config.toml
num_hidden_layers = 8
hidden_size = 256
n_experts = 64
experts_per_token = 2
d_expert = 192
d_shared_expert = 192
hidden_act = "swiglu"
moe_layers = [1, 2, 3, 4, 5, 6, 7]
router_score = "softmax"
normalize_top_k = true
routed_scale = 1.0
balance_loss = 0.000186
balance_bias = true
router_z_loss = 0.0001
router_bias = true
n_groups = 8
groups_per_token = 3
init_std_router = 0.0224
lr_router = 0.000967
vocab_size = 2414
norm = "layernorm"
norm_eps = 1e-06
tie_word_embeddings = true
optimizer = "adamw"
learning_rate = 0.00227
beta1 = 0.9
beta2 = 0.99
batch_tokens = 131072
max_seq_len = 1024
train_tokens = 500400000
max_steps = 3818
dataset = "wikipedia_en"
Below are experts of layer 3 (counted from 0) of a mixture-of-experts language model. Rows are named router (the router's row for the expert), gate (a neuron's input weights, with its number), up (a neuron's input weights, with its number), down (a neuron's output weights, with its number) and show model dimensions 0-255. Each number is 128 + 24 x the weight over its row's rms, rounded and kept within 0 to 255. Numbers have three digits each.
After each expert's rows: "comes after" lists some tokens at least twice as common just before its tokens as in all text; "comes before" lists some tokens at least twice as common just after its tokens as in all text. This comes from a sample of Wikipedia text that the model never trained on. Tokens count by the router's weight.

# expert 26
router:195147122100116112134153058167111135133147117140126162148169115138081151112107107144134109110166132148160132122136159158124167140122200070088133136155116105126122116131124141067099146171174131090155129113117125114126113148111172091109102128137150146127105182102174108092143139112069100117135128092122101125111109087116149174112135147148081125097148132105167169135169118150144115099123127099123126144106168123152166112162131118062117124116111122131141155122122156144119174101142122091147124137147128104100134118120136111146130140128155152101086077143137119126147145146104093147151125149122151159141158116176154145156130147118120111148109079122077143115142126135133101120154133120128106129113121116114135136131134132113098142116149167123116123104101117124155124097122114
gate0:142129138136146113121157116124125128105140147094107144126149152098117104106122113147158150133143121109116119175063099122106123078149114119163109108103113103140109103115135116148152114084086101148112149119135124116128121129130189136141142144088130149152156149125115055153117114132112140151118112094115095115208138146140136197084121110114097162111167165094129154117136146155120092116107075145116134108164121110137123155162141108132119134084119112109116136137150127126123164129128160128112111136165113093081136147151119168120117118095152187166103133130135093102123161156110157135130125107145130130107114134146122136106139120113146134107110124137137088106164120091179156113163058147096111142128161136125115111108122147198124124134132118152175095172130097144127129141127102
up0:123124112127126141062103200131108139160157097135158112131143150148134115133141145113152120086141109144148158101125140147140094136112141147095130118121153139134144138153141144122110114113109145143095090114124098165131103080180107113089086130114099101129110075132154149143118138125113180112169123153194147169150103118136141100152096145142160139133146140143111110121124124092117131147149153169097112142137118103103157137142121136117128148163142138153103099107158141102125106108129135153153169114112122134153144111112097107117124134126114109117129108109078118148139116110139083131106127115139095115121147128145149085120094100072085122133152102071135193142127150108150113147099126116174122105181119153151089178157128110106137097125149141114124189130174151153113124137140173
down0:108164176135119179136117134168129160133137115144159097111142149136154112108155130127108160125129122125097162112117115092117109146100145164125147147133186159048155137156141062141124137110135146134095111141174124127109121113118112096129133135114133092153148097073111119166116099110138065126124179136113143181144157124079108120097108110088138148137126097123146124090124137148124152124145112154102157103130122104153146127104150109149118117152162152150126146136113108098176141098076104165175110142116127161212150126148078159147131158100160134137120138131098093116109112129137100112138086149160102114089131138103149106145126153091092144122119124134105122142148132112107158138127144113127138117171146092155155115115116134138108103121141127120115144115145107129087112125111125
gate1:132130109129116165122144101171174127126110139118132097160108126084175127106112106078119168139117134110126101128099177127168127135121121192195125134077154143107119143105187130108101147144103124127122153119091125098137124122092102108161125133104136117101149115117154151124133123055159148149144117143148133152129089100124116117134143135103178152082120114084112092106136133119142108117140122114117148101105119136108145093094099132130153097143147101137132171151095144138130131133131158129104127089114140142114140141110179123126102126122113134138133163129121163132131113141111132134152116150175071132145162131125154141170109118176107128091145153125138113116140173104141104137097120132164148138051127125085176092167168136143118088105112111147105112117119149130148112113159099
up1:129142083096110122161163104104148142121126170146138146134136081112122170126149128142096140113149132147124107133134110150107116104140125127133149144129151159156137095125097175130057172153097121121133143113123151086116131163137119100085136120174074159103105149155141136133128150142137116125140153123109115135112113120097152134135153099107161146127112161090127104099185113152109155123165159083108144141120137132114113107151103144139140164102101137153124111140119112118129136139085126124121165109127158129127093106183134100136079137163108097124125138090164121110178123133187092106137127158072123128144136076145112109080114124171153112125116152123183136098105115137126206153140130159129091132105120104106129087125139136131127157132103132105105113113074135129164128130131099
down1:111092134148154150126153127149111162152123166139162147127128118121149131143132125136103082112135182148111070146141164150126147133155146075074121135164099143168116152120155107139076131120125152137122140128134114111140104164128119144135132104143147115126138136109133127137108140159102120109115145190113124121111110145094098132122117120098146109140149121085179157142153147170084152106127160130169111151136126156079120088121156085082109150134150151098125117117070105143120143097110161129091136146117140143136140116159126138091121134115156116108160147094114103131127152118092108124115113126080149118170090129120153154151127122167081132169143140121115096095150097136106133157152107206163101146086126134132130122080159094133107134122143138077112080107099150135108145127131132
comes after: " 199", "5", "4", "2", "3", "8"
comes before: " |", "–", "),", "–19", "′", "8"

# expert 5
router:210101115100165125111143086169129165157156130125092161177157107132106145124099128118115101097147128118131113150153139130134218138112162060143117152123115112114085105136122139118104102117172162093138168101136105120119125139102152084100104109124147147172111170088137124076136124114106142114135124095102156094123105126170121183145141131152106118103117140103148142149150107187143136158119126152116155116090118113138157112117110125071130128161133114136142138110134137131089132089129143109115110124109163136067141085124102106127133123126117143143127106134114120119131130130134138160155103120121100144176130110109141119132096159150150135159122115135093140138118116152117109110154123119123115123112113124127116128129183154077093148176126168135123136090155139127160106108125102
gate0:149116151131127157121141104128111135137115119116096182206157091113197105120128093150134145137127112123106147137158160133115145125135120143182100158120158124141130090093131122095117154129144136126158145107117103095115129130109124092116132105146150094129133137130120128145119096145077122106117124126126131144116141138172166101132112125117134177106120139179100107123105152158126138144132139110150137114088143123156130096136174117101121152127131101144129152117110153121117097066125142112052210151146124119104117114140134118111135136113128107153146136152107120114131128134108060149152074081094114127125135162174138158127106121128137089133132155154121109136099160145163116133130130096119125115082111185131127097152101133099146176133151188129118117109145103103170109097123110
up0:124127131130142138096104126115167112148141123132116117153152154102114131138132125155113097164108127116116129092156130165131113138106146120151186139139135154126198137132099132134153108166161165142158115124133114153156121086083114103126072120200119141112148132139116125104140090153119126123094088127133105081150079142118124144091149159101136141083115104101109141107129097149119126113163091156134125146106140086168108093158141145125121119148091135142133119120108188116141105073134148181131167137137094127104070115124134143094145155102099117092137120134116153134150135099134103083128112139153099066091134148154114135125142178151146152099113127156101127152094125103122130112116106137090123115125106135176123145151132129119136150136157149149141187147154089169107136119129126
down0:122166145136150117141134110110132154119117146124135143162159130120127127132141094147099101127166163113134117139156081146161139146155120141135131088087168131116101151148163175126173115171121138124150111123140190113116093102119124092156108128079135143119181127078069118133115114127086129126127178155138160163138145113153122097113100120150130126143148082093159127167118135085135094130102143130148100135173171132114104153146147146108136160158104129110152110146094109109139107088096120106116094092133128149144138136131142154141118137133146098154074093108127072086130144125137135135149117139096129131139108104110100120140182148131163130102107104151090132117096159119119106115105126088109099124124074163143191125148079131146125117100098126093123134140098144154145123133158132
gate1:125118127093130157076134125144180151118137144147142109075173105100116092141132131099120166093157149127123133146105126103129159138118124140084140102168072082101117134156108105146142137148118140144159097107161132155155147129142156085104129164164138101133132134109111071100126108169101120162149152166133155119121135091132164115129136184130110138103136138114101141107125116154150141112134112111079100137090118117093121120115166121081143147147134136095128139137128099162168125131119082147126125118078131167131113142099095157156139108132128121135121111108157101152124149152136131179118102098163119128118164166073097129119174118147107113124091124137087100149102129182094131140130141124147083092163153129142132112132141124098143113145128116137149110132183095180156125121137114
up1:127134134103110101131128123127101127165118111130123123181112086183139166132120150178132105137116121110163111129105083138111083149069106141097107156134128166155138147137142151128074113171139133117106147117131154110154130147126136165132145086145141152106111150129117139101148131154163150174136111107097154154130098143085080129143138127149135166124100131129160103119155109099132102146122119152162136138114171116135097104169133109153110126148141133122135141141086146099159141124131171097108126124146068124162106133137166117117132122137152125133143096142102161124134155121102132122140137134124137124061145103153126087191087110099163103112122114091169103132132104082157099103142133100140194126094173164119129135121142124079132130097123147102087131082126148115121120102138113
down1:170136122111120112135135097148177122126097155153154127101113131139127115070124098132142112164142131103125125117156130125168131169094101164112115146176145101169126082131145117163108106141104125145131124142085142144143111137061097156113118110146118138091137118136128157112143142154144116105126188140086145141102144155108116117088099124120106133124118118140125155138099136116142112063116120121129134175122157117162114121174081093127168108072131124101129086165096154157148091135166151112126137149127142122155143129146148140128118121146122147172113077161132139154126118102150142118130172131133168089118099108111115144128123148128093109138135124123141155105116154042131138144162114187074127131156144137175138119130129138145141110098112148167120107097153099134099129118160127
comes after: "\n", "|", " High", " S", " champion", "–"
comes before: "s", " |", ",", "|", ".", " in"

# expert 23
router:173115098101176119099111119186117153119156144097091125150144152134099097106094123137144113118116133135139108137119124166130125100115171090110124127126117121120104124105126164100115099154171146097151130139133110125121096136089136144094092135103121131146092165077120118085126115123115145105121137141101137084127096087177117177143132183134073121108149114105119134129163122154197121117158105143141126119134160107113163109158120132085105140101157122106086154078140141149136124063163134109127137115119172128071157106119149118145135137126130184138123075142089108153124155140119098171140110127098124134152149112149165133147145177091093113131099121142081114144102104155131089092128129116148137129134115131106125154102107118108118132151129170144142139142113113134141106120140154
gate0:136080119107117143119126112129128136143114126186178126151104104125134128140114067116096117113163158129137170144151160109106143119124143123121127133155100117094136159159125131114169136134126181134140149124107117209122116087192125076109133143162137130168113135119135123104113136114131115101115131142134143135138133106094173149123088117164149092123083165147155140119101167114133077081114116116112148135075122128140122155140139130152143157086116127112125125115125147118148154127139146114129134170107163088115102178147121114107155122127144111146131124147121127109122180116094142091143135101123129132144128181116180142106087108098123076143140124135128119097156169149161134140113119135141111099124135124135086095138125193129089095078125177138152096115129104094144102148125141
up0:125141157141122129128116121125181119140098102147130123123136114102152135136127117119124117108128116103101114156117138149127133134112078120119100082106141140123153135134144091091093180109177119138115108164110149103124135127135143123109120139134077112173111117157148127137126116144094108158140166136140117092128166179153119125100138127094131113112191144112133137159117123192133168156114119141122088131145126135130112049106122155125158088171142145148139125115114063155112156130136095131161103106125089138125117114151123101141070118109133138142114128093130103106118092137154117076156125123130127100143127098119098091164120049155108101127129126152089138122133160133132101132142144113091122180113149120149147131119164119098200158104133141128074138138164165135132161118136113
down0:144125145123132119089122189098126108075133105123123092089158117124148130143100121161092115157120153133113118122124165106147141096092139136089107120105138136154155149129120122141133157122093124096148147091119131147125153125113122130113137141131144146143111076127138096132134074139068134137128118127173169130145179129120141087108120141135115126137122120115136123109109135110145104099115112142123067128144120160158165165166131187141141138145145122133128104126102072111159159136122126118151134154152100126160117151149127136132164152153128087181141137134142142119150099132122154120114124103173145109073160078111155093155111089123135167145111164093131168147118117131091143102104075126111106088162123157146099117173136168151127095115166107143129108148109186101103161128097115
gate1:165168172117154123132100130127158155130154077064093124125140110131187113118118160135136091147143123140145127117125094123159134111126101147150092159104116108137158145147156109128096133100171155111071095146108140091129116155134126154126128162166144114129109109181153123154120120127128099124119115119142121081160151103150107103151092129114116160154121115187132101131108101151103134124157114136108106107119109097171105059203118129120126096099131115091149129144133127149132143096132112129091141125131092108145110142107143130164164105151129123121166165128114141142132148108146127179131133148136122080110133143149147136140164076161097096122115073165101149118128102122116094114114152129146142121136134146148173125126124143133097102143136150148096170181131102100134145104132148
up1:108084086119100162108151119128119123133125148169143135147131143143118158114186133111085164119113159151108178117157157108091144142072137139119129109130136174129080105109104148108134164180077133137165158110156142118145137126114132118101136108110109143122133174148104115084119139121141142111140140126127112149089065101157133127112148133115165100129112112149134127110130144080127117128130153103147101120103112188106152163097117140129142158137126126161096145161080134113147111182125158124170128166090158166140140127105093126111156150152115132138116106138135117099122103150105127110117138134128126174151126080109136104106102144147151096145127179096171114136114129162130138150107148115127135113102115119121086131121138064103113134103127099155190095082096155118122121142131140
down1:151088140121068169138120092129158146140141106134129115162127124090113116169162122102117155129106127129143123123117141090104157163072131136143137118156149180106133113162147099122081153126087129130088141142136139135086143124108155155155103144104120115118171135108086131111108122142118116129145122142101146149143150074141156147118126158091150155104162148145122145136144116161107142140115117114103147152114137147095134136118102134102095142096175132173113151176142126113105176133119152160148147127098147128131090122121104122119149142081094126133128127084157098139164117088161123122115119138135125197121111089151179086128098124078139140117148133115103102125125116142141119113103087146113099139128095189121094088114089119111112142111103160118144158162158166170125167110139116
comes after: "\n", ".", "==", "===", "s.", " =="
comes before: "\n", " The", " He", " In", "The", "=="

# expert 2
router:177128112071136122124133074181115144153108134111093164179147119148110109145091116118103099088126119156124108126122128121104162147110142086104092127131132152163148122108134144094092123164142159132154131132093110110114123111093151120077131137143110166142115138092170115107158119114084095112160147113111136136108098094135111140134180159149106126108146160134120134108180073143171108138156138135101132147079142114134180112121124143075143148099155141111118140076091148121120142106136123098171130137157156135092146127134123111124137157128157173129120091137167146156149165128089112153137126089129146133178131112160139152156131118140124111137136096133078140078124138119150089098113136115137077124115115129125090166130149137096118122119120164127123115115128085129152114147134107
gate0:132117099164121107122169097132102100125118162160103157120094101125159149092137096114115161180161127119135143153123136116137099111145109168123150114119110123104099131094104103118150121164112123160149122130159126122125085173081141120149126161110131114158131145133111136121145123074123202118150109138132112125114115165123120156111108118070141087110152129140170129136132147113109142157130146119125150051126137135106146130123121160068116164134118115112153145168131091124084129108165091098146106138124126151149079155101170111136124181165155196134119145145160102134095175154101123095138121104133100107144149152135154147137126125147143180125123091101121152133127106117131139150124138105147099135098142133137130111104133113139076108150147149155112107091109125119160148141092163
up0:108138146139142147147097108162167138094146162124116133128153121119118073110151120123159156127070114156139129120115130131078123128159092158101153141139091143118089124150149112123162109168063155152100143134172160152098075145145111117167123123130092119119161101119156142138137106113115127173140122136098095109135130080106117129102089156123137123145111118132127158108128113110110093135094095077100085151131114144161166160116142145119121133147181145129106140134130160146091117124161107156157114132148141137067147140126152133124159101130146132130119080168113117153115155102137159121130131116152145086099109178132117130137120162144113159132102144105119143158146129147120121101078080093163165129122105166155100127145131123130140097134120074162137112124119159138098072151117125
down0:127115127141105086164136115118101146121119082078140120159123145120123133133101116117129149110080123134118137126106136108092122107150121101157117119127131111105147159183137141136138125121165097090114100116143153136149107110127090128119111108111123107111154129135149106140132143158121163142116140126163118153128165129106148156091109139118150120144094179123133169140127170102117143137095131123097097136144155124130119181132093167096133151133144138085125158115104153093142110173117115073128117135131116133136101130160121103099165106162130128153096171153163145094134147126129110147124150167140074152082131173102072142124168158103111122144121097175163126131132103108117102114111131061133143148137141138110133128113120136132145113115149128115126126201048173098150120146133196
gate1:095152106124154138147154111125123126144131111130164096092121172153078091115127117119143120110078111166126136123123159142142136108114141095155139084124137151154096127164126113130089139138166119058147120108141165120123103142078087173114123120147144134166182149104134119123126136112112123157154143146137152138108118121136162142094146144188104115166148155107152128112137115095157125118121085117068135131141129088147103115107140163099128116120105134075102171179131132108177131145156155130138121169097106116092158120130131133138132140113117108161131121091130137149133154125162141098113135114131151145114169125102106110154124080144143118117138107155119138100151132130162150156104170134124078122143155097116105061112134076145203122108126122125139149152137140141136126131105094
up1:126145108108088143104161098120114123079138127126141121115100092085174140092105131123115145139110133150130135109142088128149134112128122178161079143130151137134144145124148170130109110090106121170114181119097070093161082144108168136120125121102121149148129096173130125142127143157146120098102145111153116129178129158134103102136125165102111122135117079141117112144105131157157141142162159149154137096109142147108110154107134124136108150160125109159122119107129122130120110104077092149122127124162141097133138156111110116108148135118138141117137095100185103089110146097143114175112116170114108106146097186173148086146146137085109123154122101099120130096105122118116131095103140140141197112143147103089136151114101168165087128097114121126102120120093106133148143103167149
down1:132122118092141091106092115137143136154126132135114152129117144136165156156115097123130124146128142113117151150160084131082151096125152086119098091147127132119108143149102180150120131140123134127096129103150134111087117115155158203088113168148112133107107152137121115078145098152134122164100107137111124131144187165142153083138137119137112142129125163088109128154124173128170129132123107144113116156128143085168125108098116146091113116083156154175094070134072132146149087127101135070128156123137137159119130103135134123131142134115106144125126106142114174143126164096126149138134162146102130114109100084108091137145139127149109139160131126137174089139113152145132115126113166155135130078143167125085124182143124085164102109146094098122129111144120162152127151104129150
comes after: " |", "|", " 4", ":", " 5", " 6"
comes before: " |", "4", "5", "8", "6", "3"

# expert 35
router:205132125072164118097102102149118152150144125099127146166122136139155132130128103093142129103137139109124131135128156118123188163119150099097108115108117153122108137122111154065137093130167124096148124081140132112100142152133190122089125166109125146146122132103152076095137075128104110098172135128118112098136097080192156146133131156135131124085144138100136151142133146129195112119118128117129088154099160100176139102132106126123146136117122129117136149078139135146138152098146102110102126148130190122067135114130111094120134133129107177164137106140119140143126143148116122159168118135106150119182122132127169142194149130111091124134115125133095124129124123140153080096139132105114105127104100144133126152105146134120117126128136136113162119101133133140138105111117085
gate0:123134149117116133128139129132118108107065102119124183092103107123131108099118082159160137116124124113117143188129144132094115086118135130130107115124114141184123106138111150134093154131174072131145121126112149096152140179117139142119140093129142134143152174097115098102204112128122123127158132142136148141133149167126159111107132084116138112136093136136168117108114132132152130136136085126126115112141094172125114141126106164123139115094155127162146141109146139174172137119197071070133141116132160091124128146152155121148149124103132130081152110115127096148134110140129133131108149124124191154081127170135137130151139093146097147111109113146147168120127136164116139170081146106128120137083109069130126101120107137123161104096156121140095132155130136148138097159103128
up0:086140122148115116096120127129151165134130101145127123163118146127119108109133139131112134134128095098148143075139132149068132188160137128144112146142129118155062105082092112115164174128129131137119165134170115183086133132117168121141108148123133075124087120160136155145084119111146136116110119142146136156077127103136128146115124177153107098146141162157082135102147135147143081145141146152153144111102136127164132127154140120116141104168100141142138146132077110121121078133100145160112143104131126155111111120165129144123200157139140154129091126158105141120167082115063150115124144088147093130114150152129114109149113144111116153173118124128117123135126129107127145091115128074121158119169162142136118146119152143111128123128092155101106144077130119079111146133138150
down0:133137143110161131148134120155074111137111130068146121133136092118119102162142152110139141134136102127129099102117097112141185102091167106142135119107142109079169101128142114140167132105150129094162176133109113118093167123099135122117130136155137183135127122113147111117117092085150129128108119119135115160126131152091142135135078160084126084105139148125097127126123132091104132110150092128144132129164126100129138137156139132086142130103132123169153113128149116094139084118096133153132128106107149139136118160115109138158131095123128161110123098141141102142162127168114122114121148118169168131104074174170107154080171129105136155118114114170126118112103112135121087179149126113166134141136172141155087143144179121157142145172167128097078150118156099149136175164125128
gate1:175098095162087134110153108147151089105134115126131166167117171130105092083112104158128143147143156106135141128112147119178152153129162111112102097128078127139123150117132105097164169114119168107099128104137114167141094116117115165167126116132150127094164160116152134130110137095117128130101106152137118142133133150150089111158125094138152132127100133121130133161101126147135071117141111100168156122164125168075131126132109136119138135123159129140165121085088144113146132112144138086160130128096137124076180098138129134107128110112149133123039109151119122111097150146098110132142167142160119124096153090144135154137082144145140130128134119117140148099144175057156130150118134120096171117133113139113106173152117123159122120139089127130115151144151118142132096116094102
up1:119157099120126132160104135113098159108125152109122089119164113143108137148156116129101137134142085147108114112112090127108103108130124122076123161128151098119158112134110156151097103148121092124111117149158123071131124132116124130105077149116127129183147141123162124151162138154111150136157105105056128126130120140126140129135088123132072091140144148119117112085135121121086138167095165163119122138150127109143147138128120103134089085101075142159102136143172148135116088163154171137089100161159082107142127133113143130166131106154095121117139139039143161149120120095145165153139082071119147150158137162122143126111155102121127104151123133113141125154124122153147114117171124144133115113130105149148166134134117130132122146132132114138162133109126138140146161191190130
down1:144160132181115121101140113132124126121157124115100110107092123105118154140095181141118094099103158137125143081114134127111140135102171104147120153120125098136107094122162101101117162113151144088163158118129139119128119101147121099091111144151143137111147129145173126118129115142113095166098090129083093106136109127124107092089136107138124144117139107118174129090114121135109165142101124110163103159140113140170117102115147123100186088066138084124104149122115141183142143073107142145109129121122134124129109137130155125135127155133170080134172161159156123092152109100136141115085098109137130122111183142128122124115133118145167140110108155126126144150136114199130162156105111105149127112121133121161091122130113164146158216154143148156130147125122146147159128109125103
comes after: " ", " 0", ")", " 1", "%", " —"
comes before: " ", "\n", " 0", " 1", " 2", " 4"

# expert 20
router:200137139091129128105109082143116141154137144119100155165142109149134096143109095120129111100130167099121130129176178118122168126142135116107118141150135134113146095128109170126128097121155143113137151112137126117105126137111163158112126121121132133179121169113157137109118062117128123146141122076133133091101091076137138150126161183162124141129122166116116158148166109146161132142153108066141127155106134107136168106162084137099120155121124097102113178111129143138141132094162121093108156124125130077085139113145153097127120136105157165119102090128101101143165154132073112139154111080126114127163150121125150140146125164140120124146152119107114131063122119149114077112140103121121117132137091150123124153117133161078075139136134147096151116105111118138150096119117116
gate0:132148120081202133149120152142138116155160162127095156119166159114116138124134108117111121131111131159101130157133137159144119137102144098161130110111095115160143148080087108096100101146138139137141172132164140134148130153114148122118157145130125165090071122129106104136171107127087110155157107088112137137164135110140117127080133145108117093116164118134182134132179100123138127136148122144158087148154149120122130130097128099116123182124087126129157101140125111144127163117156118111097093122135121178126137109109115082143167086113116123153146115132095089106118155143091097158171108158122116119120158130132137126115139187147156102069133142151110128138078084136142123114128111158130109160098127136149105110158124103146115077148075131131146140147122086153162141128144106
up0:130126132155087090115141141130112156100142112122179110124131135174114116124118157130152081171161117107154133100126096128108117139132131136082160128149146129094120114159158157183131125111103130120108107126104119152135141094137114143127110141159104152148178145124166112120101133114127134105073089148120096142119123143135123146143081158143101131143128124109093155153095115115105093109086193143102163126141116126131162112145119120132129074140172120105079152107113147118146100139099148132155150125128121097115109159124135186131112185144117141106118128144153185165135116110159129136076131099113103154136130116140135127163110097155097108153135101106166122146169116095131135101128144096140124080178159109112166163064144123135135155117169129124108111119109178110108146144123147
down0:118118120129114077144118076139126086095133133142085116073142105141113130129082167141173174108141114142166151092133103149149135111112134109110112109096149144140094137138122113121133142094137104140101120142113133119120164115103106129169127129136144122130149157130094104149124106143156131153118162139144132187148125105125177090107122121147132204130097138143098101130139125130111141157116128158111174133116077125177144129151115134144131142118086103133124164109068148150137117088098123111091133114151125165127081122079116104093112121104109145142136148143145164134131090178167094131123122142123123150113095116156126113123112130139130096136100112185159156136151117110156142084111162118155149105108160146173103121127125139134105107159140124169145121194104138099151175121137138
gate1:133136158098124139138115134115156133138102147131134145123095132098112116129093133123134135141139144138137154113126114155138128147122117122103125112087158144116155158143131150103134134122130102116128126137075088095186102106134106135135124157143140155155133086138134119103158131136118092119114112118114101139131117140134106151107067128118120150103137135142157103120122128106147130143071126136152214119117130067148075110147097086102165173141144110118111140077172163147116133135119103084111166118094140124093099134170117203171115116102113161144123146130116147146122139120108104131158149124127114147126131110165139170165115192117147056105071126096085131124110091130103136114138126132161099074155135103130108153101142109182139116129133131108138155106160144158136129145132131
up1:124124109135132155100122124131103127121101098094130135163134147133115176132128147119122078107165122097140152129136141111144138086098151128173141125181122123073096130152137154141137108098131168110115100187129129169116141110130134119113162094106111126091092153116137143141107136114136111165141139157170179144128140137077155134152148159131145160118126137121100165118159132170133141104128165105091071110114112160127170114124165127141099128116119117126119102140076132125174136107146149137147094144169123130157126094116112093095128166138150111119148107121107116127109075147137106086098112143122159115159117137103110094102143085125081202137168168137166117132138156146145086117127137132106143104093091143160117169166151129099144120136132136118120128163086093121121135130159138
down1:120111101125147147154101157163122092128177114159121137130150104151109143136099173153065155107151136141124120143151150136102145152153166124124171086142119137075127111129150145070125149165116113133120132130153135108121092132137119122119146123094100153114170129130159156133123137134150147124122116097102135111109112098124150143114120092106081168132126125119156144124183134153127117149139148081132130137138125116151092106162122138159105083142104145088117112142115167166144126148127104114070099125179150114107119138062152101172101131121171098178138136135164151121156108141122108130131132115125111131104152129102110116086134127156139143147113116061146140112107153075168094151119092085155168153146104142099145122117115131148120128156119138118139138144062118102107168112126121
comes after: " of", "s", "ation", " in", "ion", " List"
comes before: " the", " a", " his", " m", " b", " H"

# expert 51
router:191115123079159103128135091190107147133159105090082143127129110119126089100104102133167144134151146146128119142128150130116188133108179081107138142126135137142109128119126151107130119148175115127148144120128130127103128152120111146064118155110156127151087145090143103076132054121132116123152123118102114093131103119159143167133166162117133123109115114105133141123148098154188139129159103110126114126108169102134139106134108120053112136141130106115118132080130144124099158097162134091139134103121175113093149118114129102138156150113142205132124093125130127121152150122080137163158064150152162133129129148171118123133152138132112123159095103134121142135126130156137088117131109126122113112106102146113113144122143120098098134166150154125117102118122140151115130144104096
gate0:117099091142105088111184096150178119125100155107114165114114094157128126115109173135109143113139136124095142146149122103144149146177118095106104106120080149154143117096121127130142174117151133144115095134150151163119108136120146132133175134135132128102200147135130103092151093104124080157095105126149145113095111116109087132117162090141117102168132138117123151099107123141158130149114110108168179132118115172125118096109096138121106099114119112144175107128102094111193144174158134121121154082117152107135107156140153136159124049109184144129142115157128090133133138172132107116114105123131112120146095096150090172130159121095093154159120107122116129121138140099149112142095146167096120153135142124103113149112129161152108141127140137101140120147154136118136150131126130
up0:154073159118145150142124172118112142131121138125159132134134136157142137119121086107157089144088164113128122121124126098109085124118119102080155117131150168116158131137170136123133106113118173115175153095103118130150083113122122121117112089144125103143106112109101102113102146102143144092089107106131149122165114165140116183131124137108104124104125143106095130133113106107109119101128198166145115132127129126103134130144157087119146146147103124084093155067131118101117056113127147111145095152164088133123139144142107149100164141085131078138134157096133188116138125105119126166083177119138130128128119134136165091135132104127113101125123131076120158111139103102106139100145158135084138108169113118154109160183141135154133160117130175156154136126140123110134122125144154
down0:119177156136147125140103109163169091115160125136148147162096141111162148137111151125140134140141100142141119151132098139088141131151112169159196131094139127087115144107126119139163136119099114129143144095073128095132101143150126134118155144122145150121114127157154119080073122125183110139108135101141180152084141104105120140089111110111103131120109148186105127133095138120137094130125113101152112098145114155156117071107146182116154148077134128123101096089132119116096120089150108101163122123142112141136113127113113124127141137105150159148167087145074132156102113171137122152155140141173107137126110139125113123150105128135118148149149157113125124133184132168172123090108120162120135146117167137133125134130120128080110084139088171136107137084166132110132105132095137
gate1:171119101136142094137130120125098120119116117126163156110128146130096115130157157128137133145130127107141148135126143142165121079139153164087132075144113099111098136163142091154139113127164099145123110104134103146143136123146118162103137091150145168081127098101159120101129115156146069124162131136153103114106118142109150124120108135158156081134125113132111130091146139135107150114143116136118149122134125152142128122083130118104120161095183139092173132165116135175116128147120102127131132129136106108111151127155099128126157096129161115111076117130133056177125120070133117117127123132129123121140058119119145141134124155111138131149128169153152111105157098076131167136147167094111114086175166196190172080103120114121131085108124106098127112108106122122137133146130124
up1:137114127140154101151135170129098124110106121111128160098135158170112158121147130119143122134189099164143126138162146118162126085186132139074152108126116153114127100184093080138112140144185095132177100088175152139117109136133099135147154097143100119093148103132130139144114165125146124138162108122149099115105123159160163153117127167132127079128108106146098114110134115137132152080177162139117183126106122131130138137086107156105132107129180092089153120140108132148132121168144127138120124115149104130096156118149124128154167095127135086095093126141162108156150112127118134104129104113136147143126098110070137134134154170128122135180110123132139147137113107116128160129120172167085120118163081121150141121091134111127129108121145115102151121163127124150124113130082161
down1:159169131091150141104175100144111155161100145124074102123109149117121088109091107130151133123108120125140091123122158134114154130127151138114104128097176089154142107144136108106115150100170120088115166112126138123141135103166105118084125136126162120136105148146155146098114132148093120119108141110131114121111123094115103147146142129163106080129149130156118173116141100129177099090121109114148140099147142113159146157098120112125139086191127135146107091129144156113178075147099126160110141108146145117118118091124141107179116138124150116132064146102095119133118077115146153114136136117167137133124164127166145131147129110156119105158135118151154170176069135149141141159083140065129125123125142137161118096149151114122148156155126133136076119133172113151122105152146139
comes after: " |", "\n", ".", ")", "==", " =="
comes before: "|", "-", "\n", "===", "==", "The"